Below are experts of layer 4 (counted from 0) of a mixture-of-experts language model. Rows are named router (the router's row for the expert), up (a neuron's input weights, with its number) and show model dimensions 0-255. Each number is 500 + 40 x the weight over its row's rms, rounded and kept within 0 to 999. Numbers have three digits each.
After each expert's rows: a language model's description of what the expert responds to. This comes from a sample of Wikipedia text that the model never trained on.

# expert 8
router:480564538522483480473419533553524460467498450523555459548549508556462440548547474476545488540468475460443439491476436471501446524498449562492523475494520452546465466543503480454535483467568503438544506426475459477535476543490462539479565552455479510522539485550484466477534457448503458551543413555557452450543555498452457511493485471459510558462549528455527419485539457521536510483512501475535476548481542460507547492528463562566488549538491459532456460460504555543477514500578556509567449457536535545486439558538557478533507507516458522549536496458484546456472452483554553535449519541457494515569518449459458565515467405532471554562494544519537511556554529537505442514524451525551435551535546515451469502447468553465542461532501446524511471491551500492584449474547452
up2:482531541470467469438486507544493523483547505490454499557526530454522498538461525479526453586546429487490473563510493471553534520489509506539455531559550454499437522448478632465513475522533540487491472454513467431575403492629481480481453522489473533569475506475544530518484525533515490537539551498522526482502539527526537492471556581459514541436480463529455470531449521418574442495450529539437466427510500527472502533455560481492479452465462529524475489565528516490501543510526492489476531449498541570500436496558519451559550565488508514496507537488478482450513626471519512507502528445516499589491481524467467524485445532559508563429532562448502454542525499522517476534532473472412504474551451483461496464477512555517451447478510565488495490511484565548494469510552391
up3:505513472409419502479560572466476492478539490472479463526479519475510477533461519484460491504545468505506443487514501462461535583514565428502480477491529502555508515550485571501463618531518465491559552448542509544461581476512505532477492520518441446528440550512522590541604457538488607496517466532530575481492392514525489493509552559416537440511517492485491508566507511451489461513519501500511523473507517449469541529554554526557468525461481490492497501509519504543490433439442518528516542534459576444505481442529518506484458509547519569557510562501537467553502492555487502486563553501457480587463516492578474484448546433536501469504514496514548437541491545485498427475576505478523509547523558532478549477526558523432483538493504514483457468471513517364524469515499469
What it handles: Prepositions and quantity words. Words opening a phrase after a period or comma: in, In, of, she, numbers like twelve, several, two, and table row numbers.

# expert 18
router:479558538521477477474424519555524460466506448530565447551551514555459446555543469475545490542469471459440437490481433475494448524501448564497521470486511458551463464545497485460541491472568505443541508432476454472543479541480454532471566564454482507530546483548481467476531454449502466544534415558554451441540557494446462508504499469451508561458552516455529415480539460527529515482502511475535481551484548475504547490529465554564487550536493461528453462457494552548480510505578558509567450453533533541487437558542561477537502504517453515545534495458484544454468462481549552537450522540455489516568519446457456550507469415536468559556502535527535517548552533533509449511525451520555438553541547524452471503446464546463543473526504446525512463496551497483586448471548450
up0:571466587537467569550548407484491458485534489488494522593546520520555522449465466506479513544531482455406494498490563419497533509485473468545513479544492516480533561451559519548464427477420511503442491508513465477484513522449552519483474477527483473495508491488551491545491443537547451465445517468556458528514484582482435517531533486438634535477472464567426498493451506504515493499503471539486425468495539485520507484447475499560544477450436478476481542525537501460504504503506465539527458452470498483494464537580531481522508466539490400496508439437457540474579478488479442484478418522462531508483515489490464454476462509496475541483556440504532426494394523543410551478482513451484503504533505511619548552503542497472489531409549450498516468489467488498496454487452462
up1:491469541538501500448484499466537537476483501473486500522525521519394524506517488481466518504524543499535461499470541489438559556521457514502501569495478469426483445499420531471466480473467475431531474533502529468545490518478563510612571510534526438510536494553462532484460508456477441504504431450447514406520575533484515479583478518493474461539517499460478458496509644516485496474519498456519533518454494528504477547454475578489485502533563496557465515519522476506516497451391432450533511528488513459513493532462475538512528493567499424549479552560438515541413470407490564536521461481496531509451559511544542432430504516515523598470427480492534453552512481470430426491418550543477513494510421515489548498516572457455504483487491509520505467543495439513473423497453509
What it handles: Function words before objects. Articles, prepositions, that and -ing/-ed verb forms that introduce the next phrase, e.g. enrolled in, won the, edited by.

# expert 13
router:506552520524529480479502479422492527471530497474513480538536459448571407519532458408503498424566465505488539451434475522447450481484435568564513602523460547437518471518455531430567558542514544467476531457534429471464540462480433440490463515496498430518528515549509487521507507460535501538508460560472499483515542484532502482458490464526456493483484400444529536464492464551570568545475429497502395517485539559510562489440449523483497545544555564516459465437501501507499487491452555479524498485585436449512471491497521452488447484466538473568463488464530491501523514472496490551437470502546447467449527517478530508520520475599454502476545569528487535557514565513584499589508478432464510535513537505478525559506477442491523559436502512538537515552448499475520489497515485
up7:539452466501487520382527446474503478470467473519516580506515484545481464516503504466395466408463437505511502543480488474505468544548546439552509411501469493435498540515505563482443473459540522518514462441418484530551457469488471542548458429459531420581485462479513419453496520488482497472493581542479572490540523483533440518528481558424474548526491463533545516484563480462461495443447480602503493557486512588507519456508502547520448538486494500480471476523470558462489403497507505430500492436518551497463454535532528544549421483516501535427462552479484475531468497488404494545552459523495535448530572489463496538417410517450538503516519469437501482508568467505505471531457461486477532556510481489476532516495508468488483478466538465529514504467566510516506451483536564
up8:460505480475461512489515497519559540507570473518435445513516519453481530482486568494494503498423570532536526383486544537506549480548532536531528552522458444562497494520443541521459482468553446575456454530564439465466498431472487518480565504527523493462467524574593478507437560558487494457513480438525502523556497448469504513577495542498508459480486434513556553476539582482525532550589433495414477507505454520452568554536495484493511479454470467502530439514590470505514532582524543455539495559426548485531460490494515539509488554490446441441485434517458485444528602480491459489411495468515495468485512506496501572473503491504503548499531486526478501493551466536419539521518485554509532526533570537532481516512559506477512434508501422519507494477507483526546445444549564
What it handles: Dashes and score separators. Hyphens, en dashes, slashes and plus/minus signs, mostly in scores like 4–3, number ranges, table rule lines and hyphenated names.

# expert 1
router:428502478463504461455588519519559523495515544481493498513461514561508524487462449475508561536420479512487525490501541487547459558515437541418536470467563492560581558495507476455483411490496517469553530549455544468463463547493449479551540553506466465561512402435484460545506471457522512542500489434471513462510438542449520451421607459491509453489507490525525491498485515453476486516563477462483475481522437453544543542559464462390553454436531439568532474507479537505558482460428512537516516504480520478458494476579516481496552452499462566489564491501469467475505541455556508537514452467530472464522455503506519512452546559494457499419439469482476506493483499448534522523460502588508493557512472478473537483601476523462511450470413455515511555512432512519518575528490460
up3:492469502437431516532486549467520445506481519538496540476488514503532480492453531446534467524512485491464498559551468511517411506577521415514449486460517488532563535521513476437496505488511442494526534556524546518502529520520581450376455536472542450516451408584517491520469525493540433530505539446404566610511473538481528509484527473517491466436521507530424590515501443494491412496548458496509417547461492522468517364467487503524436504455508527491493533566444397546475521464533439518474560531467531455485519477515544525524546486441492529496507468469470552458499531497525498532520548572504526490513473494572498486499460504508491529494469434462475486446517497460524502491509534447491519455433504455505486482493552488540572564521467530557485418441464463491532493446461540
up4:512418502474512504452516535547473435510582410543481479516488534419491492508488395459471513545508486470506531444517561558536476439510486479505562462447596469497482556552546458517511483584543509537495521497548513491491469456556516470437486488451618534488474544419562473517461464406453528532514506460552542459480511591513474498545474511566498475443476532537579476507464530536500492502417547543506510469519548502510484551478515543503516539519422527501525583532472537514461502474541506564476554431482552511536513477471462529496560479517542493549479508515539508527485517585474520483450447502471503471477487484466541484414495530488498487566497508563547619531488501458491467530448466494467472516532483523538445407476411501469458526505510509482440418530488490512496462461527442
What it handles: Section heading markup. Wiki heading equals signs, paragraph breaks before headings, and heading words such as History, See also, Career, Personal information, Preceded.

# expert 0
router:500434557471531559543501469514449497541513498604517465480497488484439548487412478484437438526485499472554483536554496520509555548523530479464479505476520509592525485506540567565455590441541442482500518516395534475507505456616493494517548531501486510451494537467505549520509543452476529468525534506477474483458491478464535471484451431556508504511521498483437544484440543577477521534504484485494476488452499474469523456532470559520401498499514481475496451528529466545475521517463481435531504482458491495524563478556475540513474425565523467448481546476501507515489548586530543526496506525589494516481557552446407487491455500508478490484534439563553524480551487449525470420539560584493595474482452467516501453495600475503524423413499504461559503452496486473447538456490466
up1:530517511482564486458462489459533533561465483542475499556512569470480464518504444570455448490395448561497500464486443495505517540476465528551571472516527509472521567505475466551552478534479467423513520460473529550486504507494483569562423458530561511550445445501503455539459502520516476515543553506528495560482514512505468458528484533499462541422489468567489504514510505446482533516551487464420471478556486516497520449454566488530563472562533488503506541532546415475526487474551460505492559512521539582466437453429501494470476507445462471562547490475531507468474541483509562517450443533448453532551513535519543499485500520497457500453481511465566526536462489556494508501519434382550500487456595523446398476404561537416528527531473478545479482550512567510511489576451465
up2:552498486461462436494572460509503516457462465477498538451519437526504505499463497404409523471465535398490526516487573523488514516464517557501454494415445526430479459512534504525416562451549574511458485548419515459491422459516484490500503485474503534469484534487562518488538506477567460505519498530462537527448545492467442511537511475476480486461464430443486497533489427510559452536388528476465505516492546526534518474451518578511525540474466481477481493518490521534619566460465629533486530491458440516444506524486446432541497551430579567521477539519468520483502469519499488503525519454614525568502507441509474504471556477533504462431454554505569538574506465508522503431528483517464515496433489476536508543494516529479528532522494482504520474568495528522517514563523523
What it handles: Mid-word Latinate fragments. Inner and final pieces of longer Latinate words, often before plural or inflection endings, such as ass-ets, secret-ion, deleg-ate, conv-ers-ations.

# expert 21
router:479562541524472485480419530549527460469501445526556454550549517557457445550543470482545487542462469457440437487488439476505447529493446557497519480489517454550460467545504476450540487467569502439546506427480451471537475544480454534471568551455485507524542482549483460480530458441509459547541414558554449443544549495451456516493490470466506562460548518446534420485537457521529511481511512473538475552485552466508547496530470556566484544536496459532451460457500554543477507503578554503560453456532536537493437558544560473535502509519448519546528494461487542456469459486551548535444514544455490514572519450459457556514469403533471557555502540515531506550551537533511445507526453525556436545538546524455472502446474550462547473526502449525501472489556492489587450472553455
up0:501504515533548509543443551500529480453412462458537408466461544504501513492483438458508437476494538487487551517446560537535479500564520484495521530509429545533607497547451464515486485542530485544456538499541568552483477494554596529496470528469470557487490489474520506566509445540495521563416510542503529474467508448496495474535502571507443471489489504541559395453510455493490492462511486536494448513463505495457475530492540429446542455505499530514535494500575523468469491463439554425476473515508431520563527483473546540497508448594580546539484426469401513484479523502533545487403532456457527552541518540579471449539509538488540467458486456560514474479492510506530497506501498589494544536532504540463515529491476488557403541542445553577481495529451514534452479530573504
up1:601557520561514498568435445488523562444496377505523469463559472507457542553536489440515462403561515571490530520503498539459470480493451542494464529474559527566426548514530530484511434501460495428445523586469477475480470487538476546526589484492497521546513545453472467452483513526519526501504526506516535505498541498481453522483490493460471499524578477485603522455495521522476454585514498478507472497537534549402512510482534494468478573532493531455529476576517485507501501488495499473518465457488534519501558481539525532559551512499511564532492515562568442497543451550409513558445509560429514461534521465444525533519490500476534509437538455540459501444532435456490452528509501497493562557496533488506542446493538560603492535512493556488461497410475511547495459528569470
What it handles: Nouns after prepositions. "The" or "a" after in, of, for, at; plural endings like colleges, histones; and verbs such as lost, told, cut, reduce.

# expert 10
router:475463502520468487471468530487425569420466477512521481497514525400558457518543523511571463548476451532479544580504495467535564551485479508511475513563473453546464528525441436475436508541513493537500452558449450471548513502478514533534481455519535569434489537555442453485599520493503489445477468456488493462522464594468472549455483523530491498470482511535544494546539434514477525528497531463505492484489558513456484567479504513408551535490489524460432510548492503533468550516514536497501478501538461453485478508486524580445466442513444542514463501466524511521526545477483531487510592469425462521568537501545488543533488476493459536419520501561440557500432468552416475480534462459514530554505539472483477486474487505512578524590503615531488536534502460457544625535550465
up3:500496502479514469508541559460488499524492504538487529434481513522488544508494476463522431526589559517498520442509508471478510518540467477532571464451485579491434475505536516470502490480475491431396564489494500511532406461541558554459432501464455478518506518513508462435543518458482436604461493502512452501521461477480475550487500490503507501551528479507509527466422473521431501484492559532514572457585456457493559510469406514517542548485550481527487470519526464554537525582467454537575568528535441469578510486528457543486483492496483484518479524516489456395476530453543477530505407479431436542424464471532390503535551512496467563524506558451417500501527517588487433555552484455481504484450504486476543518510580575444525495500478541557488490457471540522531491479515524
up4:476441488490466511448510508517528545466462500496475452526520487545489493460514589460560464460510493463507504463493521498454484499538438505497477459492526484525557470482507474418486578536534460538503542446496470535495548458490454539469402550597536512455422409503540474508460486469494525506509456498513442519515564487495536447519467496450518551471510477465468576516527427433431547428554426515546541413521521455549512469453486557568507584485520400449523444479479533477530591488482486401507495505521551457510462605494450511568515528492457529506494478438485495467479494501444514552481501543457571552494403493482470501518520473536579493530464540465565488502527530515466501546572476547479517444523513472497435522512455542441520495537455528457479474478521552566565527506506538
What it handles: Sports stats table cells. Pipe separators and small numbers inside sports league and squad statistics tables, e.g. goals, wins, points and vote counts.

# expert 9
router:515512436508454554506551552515537417443531554559465467491538471552485521490483475536500492449501506397514508483411467536421531484558512537454464444525516495509484464505512467470496483473504514548490529536486529469548540499506550479463503459520542474507590420498509523473450514562461489527524530449488511572450500498424442500511527545543549538431512472498501537453539465521469529502518553561415510484485532548437544461503531492481552506501485474427547504443522521452527488524534525482460515464513481527530502527485508559498468463564533527527485524543539509610457472494407461546580522388489510568479429553427568481476478574460527426498537444482551524535543514532530525540550573481516580480557503413555482493467467495563484532542534516455446476449485461473442452503476489
up0:541540468572480517483576464447446514496501488567490525510556472491556462558491511450549526416431518588438559503520482488464478565485501522553519531468530504537523511527534542508457498538476519506484432509483517469530480513450518507510435529525498505509566514457501451520461497501471520511468506525538439508497489544538531558544484540481496473495505515487481436549538542397431488467496435506514483405497479496515456553527492477520497459497560511453403532486491584548447423497562584513518493450427494384478476488509423539526497420510473494479507562465507531476477479493542454507499491424498535477472511521553530527555568514578507515458516574517577451508497480497486479438528573460545528504541512534475512515499463545419495564443456488486454549454504626500448429441506484
up1:451517521550490484466490553500420496481471544516487561472462511460495514483502465490505489505478446521540447493519503506461514487465473508380530536444402549505537526509560525494476483521469540509475501453473449504490421516421482561493478536488401413542492588468476478537501471531491457491488521482476534427542413501459477458506521507524532430558564480479534442502550478459569452521502515488468508508494563412500479525505450475480511479502484454547494490543528562522516498501520569587529429532490590530553551530512549488458433464507532568575570561446455524488528535466484521478494527436599543462425521547479525488537422469478582514484437482428456528558529436521497515525487558467469521461475510475521542480486499455531552502520449538481500445468475483416488545440487543
What it handles: Surname inner fragments. Middle or final pieces of foreign surnames and place names, such as -berg, -burg, -sson, -kov, -ć, Hoffenheim, Donizetti.

# expert 3
router:485551458463490501552494581503451465473554468492503501492475542458471498513463482482471450521567496429486512462504459536501522508532544524570595532473498450451527494500561488500523467469487523525538522469429502471500476489454561534452416529498392494484529486518432534456406413476502458423484536457461478539505503499513455508466535477443550560557468464516528543535428490461541453461469484449531541531499418524458494517553510532434455478519479499470550574475535544431570501493478495538476518491482531528506568506587411533486587523467530529476483455490531459441491422502514484498512577606385539572564524538488439452566451495495483528545449533518475522504545538455512444565538504495533533529490543490546510519519496510461492486553549461470554520479531555486500499533544511
up3:432533462491484511470480536478430495502523462488508490555529456536502456457526486505511424507534556485537555531571530503465550481515510465530572412530511491511422474468494531559547483537497521525377507425473506493489548449481406477474552474539499501473552489576463534487491508457496511476556440405560536469570502470504530490496483511458467561505530468489488480454428521547579424533418568526555535506517415516556522495474461464465477491508417511499486472485477502517488436478449548523518431493525481527489508508541494488465358506541430472507550483455493550434546520473486480551485538493570508503521506478508488515442521512514432495483469454521466458498481510502497520467451517565451478456475407570466543545434552530552556532462509424519511446552468483460523426524487507
up4:537520470605460529560450440510454495523471460462517429463528524468530461439454532512618516513483496566471418539454415495503468553490468530527542518532466536517477484552435515516503507477460569514493444486533507544455509452536537493447475512510532454510486538538439445505476538533453467445502529494500508461456439505479534483513534532478456509510464471437532476452579458524457497587540416444455480532496505505497453573452539546511536470478500510452413493477437480482469530493485511550541485499488516478517474533525496528487477481529474573558480518511475450554610541543393505497490443570493484508500561530497465504515467464488514484562457529601456479545466530556536529461519453497524508553473493469550572490501492510551461524527573472493573413492585509506493457441526579
What it handles: Common nouns, institutions, dates. Frequent nouns after "the" or "in", such as year, time, season, University, County, plus month names and years like 1965.

# expert 11
router:472565535530474480466418532556518460469502446525560456548547512555458446542543467481544495540466470461440439492484439473499446530503453562502523478483511458556464462543504474455542486470575499440544508429478462468538477541482461526482562558456485502531547477551481464484529454441502462541540411557558454442543555494446461517504489470460510557456557524451529425479535458531532517493510513472540473552482545475505545487526470555566485547532489462525454464456495553542473506502579553505559453453538536534484433561541559477542504512518454517546529500455487541455475455492551548538448519540456491511565527447460460549513467406531472560556501539519529510559554536535508449512525451524557440549539549524448472499444470550465542464542503444523507470490555498481586448479550453
up4:408543556526468450604495491443519466495503473548412528441548454534490481517482518577452542437485530532534537483502475502530521512479451484470478499465492436499514498508514477479539436507511477460512581537510502489523542489479550542524522515484458425381433528392483511450515530532486477448547510549518482470506463461507495438450469522498453471493462490482565466519476537453542449492495472518591505530424503517561446511518465473470455529582434487498444501527460476516501533427477464587505521485458515492510474507521434556556494490473542549505553508623519613499510422460559511520486467534504473474486525519508497508512434478430515468479484533511506529520505526543485548416464559505426476501504491424462512470516514480525418524537475456511591465555494402536485542496514508
up5:499537505436519513447507485451442550494518554480524529544558539391497490583528541479497497500587481476490507565501424497450514485503552601486485545457561500521352542546487466554595464498485454550620520582536547531479473421544510505450456471536531443510434486491500529429511554523527456609540488460445523487475508515497516571503518512520448527512476489508451554470516491516498503523511421538508550485428543508481516474480492468474506477521520477526484528411539519460499537546539500482529541480393526499524507510514561495485523556466534509490562476414521558443503489496490524491505557484510483479518424486528500547466502480483551466485543519518449528534569484532452524505514554444459526463548524529517464528512556482540460560515557499463549541509568533422491497497489517
What it handles: Past participles and prepositions. Past-participle verbs and -ed endings like developed, designed, written, used, plus the prepositions and articles that follow them (by, to, with, a).

# expert 23
router:476567543528465470467427541554521462468506448524556461547546506554460446545545466481544492541464470461439442490486436478495450531498452556501522473493515459546461460545497476449537482468567499443544505432478454473535476543480461532482570566452480501526548477547473467479534457449508464542551413557550453438548552500438464511495475472461509556457554522446541418481539460526535511483505514473541472550486546470512547491526468558567492550533498457529456470460498554544483505510577561506564452460540532530481434558539559478541503504518458525545522496452486543455471461485552559538448521537459492513569533451460465550511466405533485549559486529519535510553554533537512449512525452516556436559529550517448468509448468552469540471536498445522503470494562489487580447474543453
up7:499452445495533502580462499438476464525471537564525498429466536466493465575434484549580451488477479540381485541526509418541477429432565510482455530507530469474611470500409465534636564529478467485528494488519521520465519547454446463486458523453536534507486483458499518476524513474525461537496521490494515478521531452449455512507543529468550493489470503517517483500499420523545617543468439548579418513500476493485417529507537552534453504513539446490466532493495553581532482480535490490529504530452521485471487538583503514503489479405478451507498462498453486496522481479534431562529489580532514510469471552494530496410534489419506580532555531528472479496497475468496459558463515430457521477506518473539490452518448480497515459484536544504531488560478503505519479486424516
up8:449473515501457465521498523511480559520478528515416477541546467447505497535551453469439497461536584542516524502563383515575498517492452436600470483481442503525460513514482503513525565505548516515520484466494424582525459436486477570383531512459509534498557549539475448506551419466456458515500472510489461480465418543486489459523479528503407564386539446480444461519514489417477504509547565521516517470534489461502525501490526499542511481547497450509531496446456492488424502500518494529557535457506496477500474477531529532544493491482522453458425505473518489468561513497489472521472598509525576490512470472497443464505492498509503536552459458509523529529457546521450471514516526558439559362479455544474490511487498570528436542514501585484496504493563438500523510497523564
What it handles: Table cells and clause starts. Table pipes, line breaks and numbers in stats tables, sentence-final periods, and nouns like treatment, protection, defense after was or it.

# expert 5
router:480560545532477485472421531554519457463500443525561454540547518552461442545545474477549490544464467457440438500475434471502444528504455560498520483486510457546461469545504473451533485463570504443544502431478458477537475547487453528471572559454486506532544479545483468481535456442506459542543415555553456443545554495449459516502487470458507565453551523444533428482538457525536516488505508470536479551481549470507544493524469556564487547533496464535455469461500553548476511503577560503558451454536527539485433560537560475538500507515452520546534495453489540453472463489552546538444527544450491511570527445463455557511462413530470550562500533522532503550550537540510450512520453535553440548536552520446469499444473553469542458534502446528509477492550493493583448473548455
up2:516445482507546532482441550550492471537502514527486453613523540547492479466521547469544461544463437443534481421465542459510513552428477490402474467558479398528478476523462536505473529436498458517404494538468517556452431527539592600497511466469488499540541607491477514475464486457537513507533511565478534504416486432554557555487505516526538452469531490458515483520517462470490575486454532483456498440541568504590479494521495515479467503537531420593502556476488532521526494499475472519397478507605458497567508559479517474496542476486477488493421513479556555503505471479541462439516537501537501499475490530550503521450457554542484506509491453478468503552478527494482521471503504450464538525522472539532479449512573473530482554430494482540543440520452494509530555535502471
up3:479474479414456507480493459560463508558570540399477538585467489489547525527536500557531468411508495552481452591540475508487526455562532516516481532512515536485539498533458507542488463464574460510444481517544471440534485592484497514488501569519480442489479435542562510499463529456517538462521420467498513560511504552513485461541509418446538541555482498486518494476537579471528547525594495500496477531495495492528477466560563487533587532538489510574554475498553480434490505516551583455568551506527560471540521536509451506464524480512546519489512504465567528485555503593533540463471466504559532471506539485440420485516526528475532479522470520410553460493494526532526554515447467472486504573475521567488476514440500435519453530581463578497468487513481501456467537524497578
What it handles: Sentence ends, numbers, "the". Sentence-final periods, "the" after a line break or preposition, and digits in tables, percentages and coordinates, such as 15.82%.

# expert 19
router:475563537525469477469416530551519459467502447533558453550553512552452448548544472478547483541465478462436434496477439467503444525500450556498524478491509457547465465544503472453539485472567496437541506425474451480536477537484458534470575551457474497528544480549477466483532458448505461546535415556553452446545557507446459519502485467456506561461555523454527417477543464520534508482509509475533470551486549467494539494535468560563476547532498463531462463456495552543478512507578558504561452461534534532490436560539559477542510512518454513547540493458491542457467451486550564533451531544456494512579523451451452552511466409532477552559498538519527508546551530533510444512526452529550439543530551520451471503449467552464535467530497444524503472492549508488587449478545455
up0:486470489520480507519528516524521527495437517488516499467582566452511525493516492504501490558451525506539536540487467520514461495533509520482383465468603535513485435449439480451543477494524427509471483492492514465435481514554435488488523500456479529519507505546487486459547530526470498548505495567547527571527461498559493467467494468516490586493480477568489562495496495429414463523534462503489464475524440492501488532485509492488474533484476549530496560540550546457509516546475482465570425493536526467471498544476502589452511455425499537560511510454539545469406466517526503514444504583547437494566432547587497592503542567457467501470488585451547546496462500469520548452537563469507444454538505445414480555545510559436463549553581529512486458567514436481556544531509529
up1:488478446483497481481441458521545478430450498466492522438496519428524527484489512559517467444447535542389449519549479587455526576512574540556541429506538522484477539563545514388503513519503489524503581562493520487510492488517493436419513402473488477567523472499503453508448515493466480532544538600455451522435469512463504454512545520555532527453530430487481516515485482534504508538444535513498540484441478493495463466504456506505583495536447484508472517511481507555443506502494524522538488471496553417553454448491496578507455435467527531374531482437437519523508500495503473521499465465554455443471490447471539526446499480564554489510564538438489487476496560472548517488482484498528582508483474451465551515529480514451561453441500549459507423541478531523581498501467516
What it handles: Words after known/such. "As", "like", "called" and "of" after known or classed, genus-name endings in species lists like Brachycerus, and verbs after a subject.

# expert 4
router:476555541522475475466416534549519459469484450527571453553549510551466445553543471480545491538472475452442438492478443478497463532498449556502523488490507458551462461544504487447540481473562502441540511421471453479535472532487463539480569552458488493527546475548472468472531451443501452538537410554553451450540552495453458516500496475456502568465548518452521417480532462517540512490509510478533476549474553480490537488524463557564493540535495467532453461462503551548461515498581557512567455453535539534487439558539567474533500518521456529543546495471481539460477466487546548540447526540451497508568532447461455552506465408537477558563486535534540508547552532527515454521533456529548435545537551519442471497446468558468547466533501442524512481478555491481599449481555449
up5:450441473422497471495457504482462505522483504436478435530511526509498503424473576492556441445534515489428560498489514482540426535545506482561539532547479499483494485427480509485519482491545530549466497490490489538486622474440423463458529518538518471551510496401511532544497492526492452419448498554507531496485495454487558454403500423537470515529461466410482521457479477568483496472534565453555493525463521548518588504465481505528497522494538465536481510488443494492518512452398540518501516454515490495506441531495541530516536580486494464497487515466484580518562513430516553493548473552502576485509524451524470476445492455559468464565540455444438468487519438479540455453539460539482532549487529470418517468405484538503469539553462512580477484481545472488456480468412523
up6:455488542452476543514469505440532461498452476488449483495525504574495480496428484510507490507499487521443534466450446497572469455458528446442481490495525507509519502493552527479463505566546607549500502504393461586436507441612473476544502457500482485489471493492449495503496428505531491412525448487406476529482508469547497480535483543477484480552476489546470538446450478510436479507515547537449429554510543507522519564503401485474486499447494497528580463550495483495463472520550610449459474522522514499507510539526542529559514445467389490565546532471562536505518476511550440510544605528476459467500545425491542562464462499462513404452487426541499524461546511458513489498483521464464529436510537458551451454562465493509497522472513484479431490485477548499520501478545444
What it handles: Closing brackets and quotes. Closing parentheses, quotes, brackets and semicolons ending titles, names or clauses in lists, tables and taxonomy infoboxes, e.g. Act 1998).

# expert 16
router:480560544525477477460421538559519459465505452528557453550547514556459439550546466482546487542467474470442435496489435470496449526496449551505519481489518460551458466544504473456540472461558503446540508431480457471533476545485454536472562558454491505529545480552473474479529464441503463547539417560556451433543552502447456518498491466456508563466552520448529429482538451519540515476510505472528470551481548464509542490528471557567484549541498463525455462456498554543473512501574558505564448452535528537478434553541555477542506512519453520547531493456495541455471459492551550544452524542456495512574514452459458557519470402529477547555493533521530514546556538538512455510527450528555432543534554526447460501442473548462539467532502447523492478500555500487586448472548453
up0:484600461540530495518459447455474458481519492593510505461523485519460507505493516475498513527495498514534493475484489463585476487510498456418499526475425534430466556422512448561476450493561499555494533500602481446480459492521509544504494472497432432556487504525506546514487560537468459540491473474489513484484429410559474532472529482559502549456493489521486517498568541494531479482433493446543531537493505474480490499490466494584493450555568438547507464510528615489478464507505488511437500502504505443460445571484434503459512546520478432547409519456595456492497558523505479520510487526575566498511409485435532517504456528522519545439495514518499479495421487495415508556465550470426403529560489522478510445493538475517497471529459478556545566548479408520525508539507518
up1:553529552519562526518440500502460528499506483564459458444417416504476388378505477544512518550507425442530440501505423524506519474552461447455482492537514528479576523472534504533469436507488490538422538485486481457509518516505524477482538498529477519502497503546437454578568494491436470476501490476459524555513564463436519474525540489467450525438618518540431461511568522473430475483466494457467526515525545528467496500483472583471502486439465508466522550532435500484502516483576524411474528449462504448555544466523534522473482454479536470520479504510463467501545497573559553488519485502513504450570518460525418554535469532482406480507484454527489470491491504532505500546589555507552487500544574504526576510459510548492494494525468478484471495497433570516512465540554440
What it handles: Verbs and modal auxiliaries. Auxiliaries, copulas and adverbs in the predicate: be after could or might, is, was, eventually, subsequently, plus of and commas.

# expert 22
router:515510553502479472427540446518494521530531514443483552473490532529592553453456527433574498465406527573482583497541550530497528454553530502498549427453547494505484492519433563496546535495481533562507527508530550448518493481504495530483536464484474491505482554542540454506548520565549474520482482542494512485523472503578497519475449512589486501540511525540431611471511504526483529551424476441500438512484595485498581463539469495495469506514535513509565517486493530541487453506413468567525540545543615462573518452513493480492511489501444461512424399485447563491432523436497463469448526526467502492478528439501503492527453582443477528558506580432459519508538510469538470485445543478538458463468444576519510499478522507519509505512490482503519453537562499488565500462473515
up2:494487475498529462569619455478454461534442520504449497446522490453553502437522449538498545397424486476461475447460490459482507468522498519526510595466447511504498538538490525445436510458512518480559498493536513411391461484541519494539494496465484460527531464503509454486581547513490459455437473488558538541472461487420500494553430491584466516440505569493574529498528488485498503526510502488452467494468571514498543478553511552521479480557512525494520465484465508506529460565451528492499543532458459448570509520472513511506548476482465485492499431504563482514471511492530502561499502540538552522529384492513456404423494524538457551525523516542549450509500512488465583502500530504532577480587567476462516473475474519503552487470525552613466462519493499441547543565496446
up3:474485440546558508552544475535509443492458494517524539485565484506586458547488542540417502521470493544452499537536503462480484506480502515506514473489445506524436473447506550556499506554547511513530491512544532524516540542453469456531468463516576493395522537501492448456495519401550447530496462526478511529533565509526497471471440543487487508497538474549466493557529563528475520445541539453461425512485448527491510461441490523489453431576543489565479541612474551477505503450571498608577414560418518473490558447532533512511530460493568506414544453437447492488525522493501554556427431496498440494505478477489545503508544428477499494536527518418512483512487526486438478493525537495523511537477488531562549529471507431536543544499466524446497604514547465538502507464525526
What it handles: Word-initial pieces after prefixes. First piece of a word after a hyphen, parenthesis, quote or un- prefix, e.g. un-sa-tisfied, in-st-ore, De-dicated, anti-s-ub.

# expert 20
router:473559540524472480475415528552524459470498446527557461546550513554465448551543468480543490544464474452444435496479436465501443532494452557503526474497520454545462463542510477450537487465568501440541507431476455474535476543481453540478568554457477505529544481549481460475526463447503461542538412559555456452545553497454462509498481467456506562458552519449537422483537458525530512482508506471532475552487549466507544495523470555564492545534491458535454461453504554547470515507580553497563452463525532537484432559542561472544505508520451521543532494456488543455474456484553550532446519541454493512573525451456452558518470404534475560557494533522530510553552531533511452511523452527552432553542545521449464497447473546468542464531499446523509480495556497499589449474547455
up5:450513441445422455543600510450448549507443447422479463537531527421497453484567479486413473492563458502479488481491491535407500501497484459515615600491478466499478463493464501472485578483518536456522525464471515485538494523535465509490496500524543453459436506480468574550557491474526508482516465466490520460504554475475511542458435514462487474532513533500578524518459543568540473487545595569593467465524452483478491530475500549474441490490438545501477439452533492501561512555477514498476462520515498462552520556568560517506525497523496515445435443533464466492521496539483541412580475556507540425539525508506495457452456529525511494556514519460475531489546501511456551488494476527536502440612474423504548487474495470486568437434473492499536428485504459470479516472526484
up6:437427458533473457468620526459478531419408493477469493498621484539518546438522494474562536470477443552497549510510573542553488478538479549483500496457500475517461510478552494496510503500458491506449543506500526527532585533497555406501448490531505440519482515508485540541495505545505564503477460469553559486563478430556528490461500575440541536422472528593568444524524487514460480486481480509471467506496499510519555569452430512417447520484508494464532497423568429583526477495503548452486534511487544518480532510477569533524447496568508471466503482539452492491495570573512535508536441444484469544492436494485419459552509526505485519528563481486512491513517493557494552474455508562468496515471501500495505457492468483417421509487510499470545495492465399503537470508420499
What it handles: Sentence-ending periods. Periods ending sentences, often before a paragraph break or table cell, plus in, and, he and opening quotes in biographies.